Weights of a small mixture-of-experts language model, trained from scratch on English Wikipedia.
Size: 10 layers, width 256.
Experts: 352 squared ReLU neurons an expert, a softmax router.
Training: 533M tokens, 4065 steps.
Below are experts of layer 7 (counted from 0) of a mixture-of-experts language model. Rows are named router (the router's row for the expert), down (a neuron's output weights, with its number) and show model dimensions 0-255. Each number is 500 + 25 x the weight over its row's rms, rounded and kept within 0 to 999. Numbers have three digits each.
After each expert's rows: a language model's description of what the expert responds to. This comes from a sample of Wikipedia text that the model never trained on.

# expert 12
router:492530496509525506484491472491515477520555495537503525543514540497518485526482516485528537509470518549533503516493491452530483502521508478512458461496488521523448482508525498507476493479517484539496472529480534469490506504489526520509518542544534497472518522496520470453530453465442535488508470507494517477522510506482498524490519506492493506513531498538483509477506468531529492498503479455524499467527500498494498508508529480465491453480495547488490488506494488542494507498497429504502518423513467505494473547506448541509494496486460539449479522527526490479507542492494531526519517531489503523498479562494503533499467493554514518521502506510506536533516484476496504467506489532528470481495472542506487470525534463500532539511496486458515541460509524454514486519481491
down4:489501501543491535540443498518554514528482572487504496518540524547487519497488505531502535501488460534522490537478466480510469496495508499525483507499510500473502511517514513506533522503483516515496520498527537492554535490500486457514499468449497526522553471492517489516446522539490526511514467519504495521523513491489551497570533473485493513456516513469509513515503501504481497501482505495474547475509478569509519521494470514524506504533498472488512442463511479491469514502512477503517520501483495514527499499466480508458453509503485469484462483524522504495510485510478463487519479460499495463462545533529466455465492493551525463506480504482522484526495531538496504509512426511492540542553503472475483464476514491503497505487496475509481516480493489501508485442498496
It responds to: Final pieces of personal and place names, often in tables, such as Sukarn-o, Rije-ka, Lópe-z, -sky, -son, -ville.

# expert 18
router:502557530494514467447482497479504460496490514516529496513517494456515472504499514483488465499470489502531518518465510489569527492514517448536484473490478505484462481518532499463500494478521497507488464513497537468485496485506513501509525500552512545466485474514505464497518482450478530483504459513490473475456563516519483484471527538452487527510532447504460501461504479483510462493549486457486498483497463509481493531508538523465482465481506503504491527496518505510491499518496471495522515478547479454496530496474481548541535462497456525457490521504494515493519537526502552499486490477465492500477480542510533507496487481520486537534463480488558514523514502530480517490504504516552519463475550495490472503521503506486515495490508492467539515468514538482545486497513485
down3:499473502507458509525480469450498488471535468527516524484492497502504490493525459506510486503482489508468492515469501519482487518497523530444518504499462458501504452471518483455510464504521486484511497489461518534515512505496498477512499515414511473481517563492530471515541482465482481515471496537501549490530525459526511531527503491493488519477494476483479502496484545469478490460509524539473501481503486493503509476481491549507488477520507523489484523528475511519535495494450553477502475530521490498492516488424500509466468497521466499522503490498488513489484532522488494426521503515510479461481497519522501528511498545481479512520523502480545519488464521616522476511541517479495508497482541463501506500495494493522509526494528515499532508494523552538498490504514535
It responds to: Pipe separators between cells in sports, election and minor-planet tables full of numbers and scores, plus semicolon score pieces like –1;.

# expert 11
router:484512535515537481488533492485499520489477473504515535512504530504478480525473497500452509521507506495565488502517494469506490523510527516546441460506492524532456484503512481500513492481504467519514487507484536489498537505538486495511489528565498507496505508518519478495555473486477515506494520498485519508484523511468500521533544474500492510476502483528450465498519470494524467485505496456524554467525517487516536522538520495473501470447497492499491452509485494536504459514527443513530502475506467522501452525495452528480507500492480541490512499506525502489506518519540541476518449490474513513482484540471500511512499479507494528566493499528513545529549494451458483469493523527555488502493490517506513479525488471486567453486508509493527536478509572513493486532504503
down3:492547501524501529480527478492484484454492504508472532527485539493495476490458481490506486483523500551527468493453450476484512562442509488506480499517510478501481508474534465469536484464495516505513469507491479521484473531534498514519545473479490481501489511462506522477483510502491496518554464475482500491548507453474508503518520448499440510489516482503478492507496499527464478505512564519465468537525499549517479470510492497482520449475509461523504489495472489463489528525492512519515496522484535521473491519495494523532517454548513477555479525510482536485469479484499528517515493480474479472536515501471458506531486556514469509515486474518470479547482481475504501525520521513465482485538483494504512517512527482512524513506482448469482548531516523488537482445499503
It responds to: Middle consonant-led pieces inside rare proper names and technical terms, often in tables, rosters and taxonomy, as in Gilles-p-ie, Chem-n-itzer, enterov-ir-us.

# expert 13
router:508486533491521468477493519482494481542504536486563507512518496509494500497497537476488515497479504487525485469504485507583497476523522492511468445521505501480467475512522513475494473500541496510501484552487507478485484493515524529505541504560504528482524455484516470451526478457501514509513521493495451503514533516468479533508511497450459500531512521529501537484506475545530487525486482462508478503461515478522508518493563531506512492511537501465503510515514513490535489531538502455525490486513499456478517517509521514527519473468525511479500463512497481462533524520512531535464531506511493506493474515518468527532457477527469540521501512503475537493493476411479522496491512528523524481453533543533505509524494486480483458527527520463489513492509481466527525536499474
down0:526484526513468490520471479528475513513522480540508480471494496525501456505488513507533493501481496508458477486499530498497521524480496514538534510494483491438538508506474495481488457515505440505511505482467453486544502471494529483477492502516474494557440464487456476463512487503516471483498498517483496497505505540470473454493472488493502465487505472489525499494514507480481496484527515498504506495491509506503471503494499491498518452552485511507459508506456513503474470504534517498468509505530528493576458484511409538470499536520479475456499482542513459488457517537505495429495459494495537493507517487462461501469541494510523506470515454528489438527503507501487502479498513506472500480451499495534505496474479479471495509503483486468524520512538520452518478481531528
It responds to: Capitalized word starts and the inner syllables of foreign, often Arabic or Asian, names, such as Kh-ur-asan, Kh-aj-ipalem, Mag, San.

# expert 17
router:502512533501518464444542501463505471529522517528519517532524521512522471502456541507528472503507541509516497519486476483500536481514517500530504482520527516525485469486525521473503480484513511491505490532485528470503540512494537488536517509530479545490475483548504440505525480467485517508527475574507509515483521548470490509489506505502489475524500479551485495491535476502541482521530511466518544500512503488486524529493536524495503507490506491497470498490518514498517466503521488485479526476521460500521482521506495563496536523482515561453489476455514525461523526516468518525473505510494502504478461508510542532466467493507450529529489490492507532507513512501460541467460522521535504455513549520486485524520536485514528513508517480458498502444536537453508490554492475
down0:492482470518480470474495516507529537494480506479517524526462517485414514505481478512491539526492478497488512464517475525530499508507508501460497527491472542512492520445512546506535550528444487497482459514469567579489499527471504521497490520497493504526498480491497448486507499538515525495511510511477507513486509481514495447514525487501562523473502502519475498526477459506413470497508489488472481504494503515530469495520486496519517486540501536496487538500472453462519515468474485545509515510503512541514528498492504488512495495489484489542554478480491473532511503525467494508516544465507528509518503464552475496487529510497482522473492484513555464514458514514524503511493499514488493537482542492519521502465512505504496512528484504530507481547544533537472493509498476
It responds to: Prepositions heading a following noun phrase, mainly of and in, also for, by, at, after, during, between; also = in title lines.

# expert 16
router:509534509495505462503539504490477515523507532476513512535545486495508472494504490469495495481482491500521485484481491481523498500498514469517482521517487459479449491463534500460483509498522479513553466540468497486482542473530503511497488505557509548533529477484491481493504466428490531502538499481522458488491538513515474514498505498476512474541530474525462475458522488528494493551510470449487538537482504483512496514519585488513477483485495501511473494477478518523484500497496479502561535479513483455472501515530485549528535500479512537480506505524530524500504521498526542526467520519515499548482497531471488511510468523539487515530492488458509546493494485465496551464504526545511480512479533528512488503501543511491510504544499528435483518501528540499498495536505475
down0:483462480476505494514497507511460516508459488501524475488473463478546495496543533510505483485535500526470455492493487488488480494507575497520490481495490482539549518522538465456513519426549514518490545518447464515481481494518516519482488499483521467492498534507529515465558505501522502503506485482532509498504483459485483479481520473472540554510505472469506502506488508520470499521493505505514512512509541471507511508462497507485527506439473510497496468492542505483476461571497482477445522489503485539493480514555530482459488554485482460495506497477486490521529497462524529493513507501515508541477481521478458489533524527468526513503487536500503528468490490540466462542507463524469490479504488512491459490529493452507496486512504508510486448518487481477501531506489473
It responds to: Pieces of surnames and personal names after an initial capital, such as Mc, Frank, L-enn-on, R-app, Griz-z-lies.

# expert 29
router:499514503490519468456545493474493506508499509520517524516517528473544491545483518483515478480490483531508505515451526470508523479524527465533491472535525509504483490500500522471503458496503507518488485540491540460466527531496519520535511533525538534495506446587514497523557479494463539483543466525489514501484527521521465518507502520502515501526496493506528496461525464517538509517526472460533513493521517515481535546493488490463479521475514505495469458523509512519510502495475512484524541463492457473452468533477452525503516461476482500482537515457514527478509536515496528507482504535491510545482445526523544500478481475528500526526480484493490509513482515476468513449480508492514483490503535542520514486540554492521479496511494481464495520468517548481506494515483488
down0:513476481462465489514485536494507512499469527500516479496529553532477460502466524503500501509499535488501527500500494485505506479452484520496518448490513492444516509546494447463486499481454534494527501538535475486479514505503528482488454506469566484491521525477505482474492500493474525522474469522521520501549474498504524521511511473462506495473468500496493501488557503514466499544469498489534487512483508530514491484418483504506456491505510523489516527479582514482471470468479499491482491522482531474466469499467531491504513518501488565501496503510477450515478495481474499501486489500469530503521518485423442511554497510526467512496534504461482528460505465533509507534512485458478522476499517502514444483496538480486520527473507514515512506512519513491497520471500504
It responds to: Nationality and scope adjectives like American, Greek, national, local, plus prepositions and verbs completing a phrase, such as similar to, differ from.

# expert 3
router:524516489476503492482510463472471517532538527515541530522521526467499489506510506468539500509499464522510526502507516511525508467517521493531466470503484500472463460527522537483499472481546477524506483490468498520494506500493498526488513559552505519496503513529536512490530459447479487488490517491525541495507527500479477508463522525500464507532499493577470492462533461531475496510524494483475526496519519493508497498518561483463489508454512481449506510542503519518513507512521504481501490489512451450464466492494503544548543516459505536505526463548525513486487498527525546528493508526516523509481480511524524466467509509523497497517511484516489498525529500481486519457507489530514541474535532527528492481493518452490499551504537442494514505474520527473552507485480456
down1:510538534497520501464456497497494499492512498511478489492504529483537496511520451470441492503523511527535490555498497493493443484491502495529506501486461488510497514525491460485484559436549515516508522494515485494506521485481503499477506507488503511480538504501531475478500507494508494475522572492564511492499503521509526480528481496526521519477517522492455502460469467548485542519488493487521458528512546488546467534526488499518483457492451506520471495530517458473509482492534485506466484497528551524530490485515485511513483514538474498505489527496438485469505511496481553509534499463513510492540511475486507510529520508549498487503557492503500529480506456511518498536465500467488437530540454491485503520476515485501554494528499466518518485488497539521522477464487476
It responds to: Word pieces and particles inside personal and foreign names or words, such as Cath-al, Leverk-us-en, de, La, Al, John.

# expert 9
router:532544491452514468476469499477481496556533508518531491496498506474492500523472477491516506447480542521547521505467529450534534475491518489513518478485500545501506495518534508498489504474527532479488489498514541456472531507506487503510515550575493503468511490548518487525520503483450543470521470539509519477480503506473465505523545467471485515498519474519523506490525501525576503491526520468471522478541508473497503544496498501502487487480505470494453515502500489518529485525504425458535528500479463514502491547513447516518545477486480546477473514516537517513514513504486494510482489520479511532489508537500533472498475474520489513505484482474498508532514489451458515484496477519510517452483508549515479465515492516506516519510530496486512500474470537502469518523517481
down1:489482496529514513524532473495490532502449520507482522517502467470519498511466440509513517541461492453474526477462524508514461510511466510499484476499512482503461465478469478469503523511499520471528515506458536505527519487491490510482471527510471476529517492525499468522482502496476535472523460480489512491476479466478525532498490501430484532513489574483496471543516507481511509494512498526512468474540513486499529512480506525548491478502521470478497514510465536518477524470487483520485544516543434494544521495505505502434490481473543495509480495524538517494488531493508495511472501514484482506527479551466491480541471452490474514485502512538492484505497467493461508502521473467492469515479533519492534515486537532503483516497508458490502472473496542535546497505573533
It responds to: Line-start dashes and bullets in place infoboxes, coordinate symbols like ″N and ″W, plus common prose words such as is, genus, town.

# expert 5
router:529517491529522475491524474481470498510505495509504504542520538466512498552489518493535543458518515514548469480476522505561478477491512519507493515495477518503485446494491467460485496443471507537488504506470508456481504533506541488520523517550521542499506482578520535493516476473489510500485490503468509465470540495533456526492520534514485485477501482520473464519513482506515478508485498492528500545522516467491501537548524505488502513474486530477470483500503538509529488523533499509536515486514489491461482493505453498547491466476480531526495528478477543464488487539519534496482513520501500548463448531538472479486481482524492512550471502491503564515514499463468539465483502502483494492493494531531506461497527500520516538490470476506493535463473540488501481489524481
down3:498550518536496482474510481478517542451504519497479551566508520513476527453529491467506570451498522517474468522518530536525488496527483502483508489513495501500501474456467439530483464489517527499525475510519474503497513484514526498478504464499536550496480511467519489502507518485468527493452505529527508492511476460513513507491514530512491490512550477496464532531453501541499476499468513501487450506562532495511530510492512491463510497494482503465521505500493547511541469530468488492493508484509501513558496497515542517483521527498557473465462477513500536554516474486489515501512507496467490490499481459489511472493481511511484525517537497499527521510502495551484513473515540540474536501501477433496494483518483475514471497480509464467539497527533503465505531488504480
It responds to: Inner pieces of Latinate verbs and nouns after prefixes like re, dis, con, as in pers-u-aded, undeterm-in-ed, employ, investig; also closing quotes.

# expert 7
router:522522527503492490464496518470519455527525538503506490518515494501554464504490501489500501469486514523517496483493516524512471496528502449514496453523519494490453470545487482506450490465507485505492521498505541468476516533526497481487479520568509508467529470514513473464518482526445495487514525532484472509494488489459482523488491541491474497502520481512502470455520498541500510542524476473540535476466504473536552505535590478467485521487471541507469482534464501505491463502469479457496512495507462486467485516519489494518543522485462532453499489465546493495517502517507540515446497474503499515505469554515502484485499446524496521526489501492498547489517491443468487482515559512492485466496504528495484506519514504477527489515495487498451531484500510510508497529525490
down0:512484509430467486474493565470549543523483506457508516470537470510506454495503439491508498473474525503537474519540503546498477532492483508457548495510517492497500507485540529505497476513532523505465480506473523484470506490531510450485506513487460530529476508545533484501490486528503489475503483498514477490500471534521493501465532546485499476484458517515492457470454469499534502490510581490526499538496448477481467535499541514480498493548513504509489519502468516501507504507537481495463498515548479488548485530451541519523509500495512501492528524471504513520487500487520506451487521472488513503457487461523552491483439470498504480499472539463509511462504539502486477496471512517533505526492492501505490455499480510498510536511514454503514481496509483496504510500493496
It responds to: Inner syllables of words and names just after a first piece, such as Freew-he-elin, Zimb-ab-wean, Hol-bro-ok, mou-stache.

# expert 6
router:521531527484521484453506536502451491493504496529525539551520474495492489510497517511490480456493517546543529486512551481534506466525476476498505490515479532513434490535489465498475488495496504523511460536451497465491491531517539541503528504549504525478538487579496487491483465453508553461530499520477488503498521532495487543488540494506493474532522502517470477480510474558517474502501503472505490469485522506453477524549528466501489502493523488502497471517485500522500503532522450464537535509497529507532487540499482524555542491470520538504504506517475488480484499509502532509453486479492494560482487538514496533478516475529486507502480492488494493517538493459485526509475497518504533454505499516528513482513513484486491498512526484471467534456479501498489485543497471
down0:490475525519508556506441532495483464482561485499478476485492477500503519540534488501487451500439518540480487479523496473502503484540495476470458489446501476501528501540493497513493502493467482510506543490465515491483525511514540508514492504483492477492461506498494493503509490469485449503553497521475460499522511487516518487481491514477531460528501477531518507502477519518474488463495504545438517511477527529493495487495523504512490500541526430484530506496477529481487491500499512530464473527515479521511490515544517564501485540486520513524502508525516526487506508508481503468500544508513475515508548508496552518501463545452488502431487483476535487470502478528548462471508494514482462508488463486491517478467488506520517516457498423475530507476461465505485493496507489
It responds to: Forms of be, have and subject pronouns in narrative prose, especially was after It or a subject, such as was, been, became, he.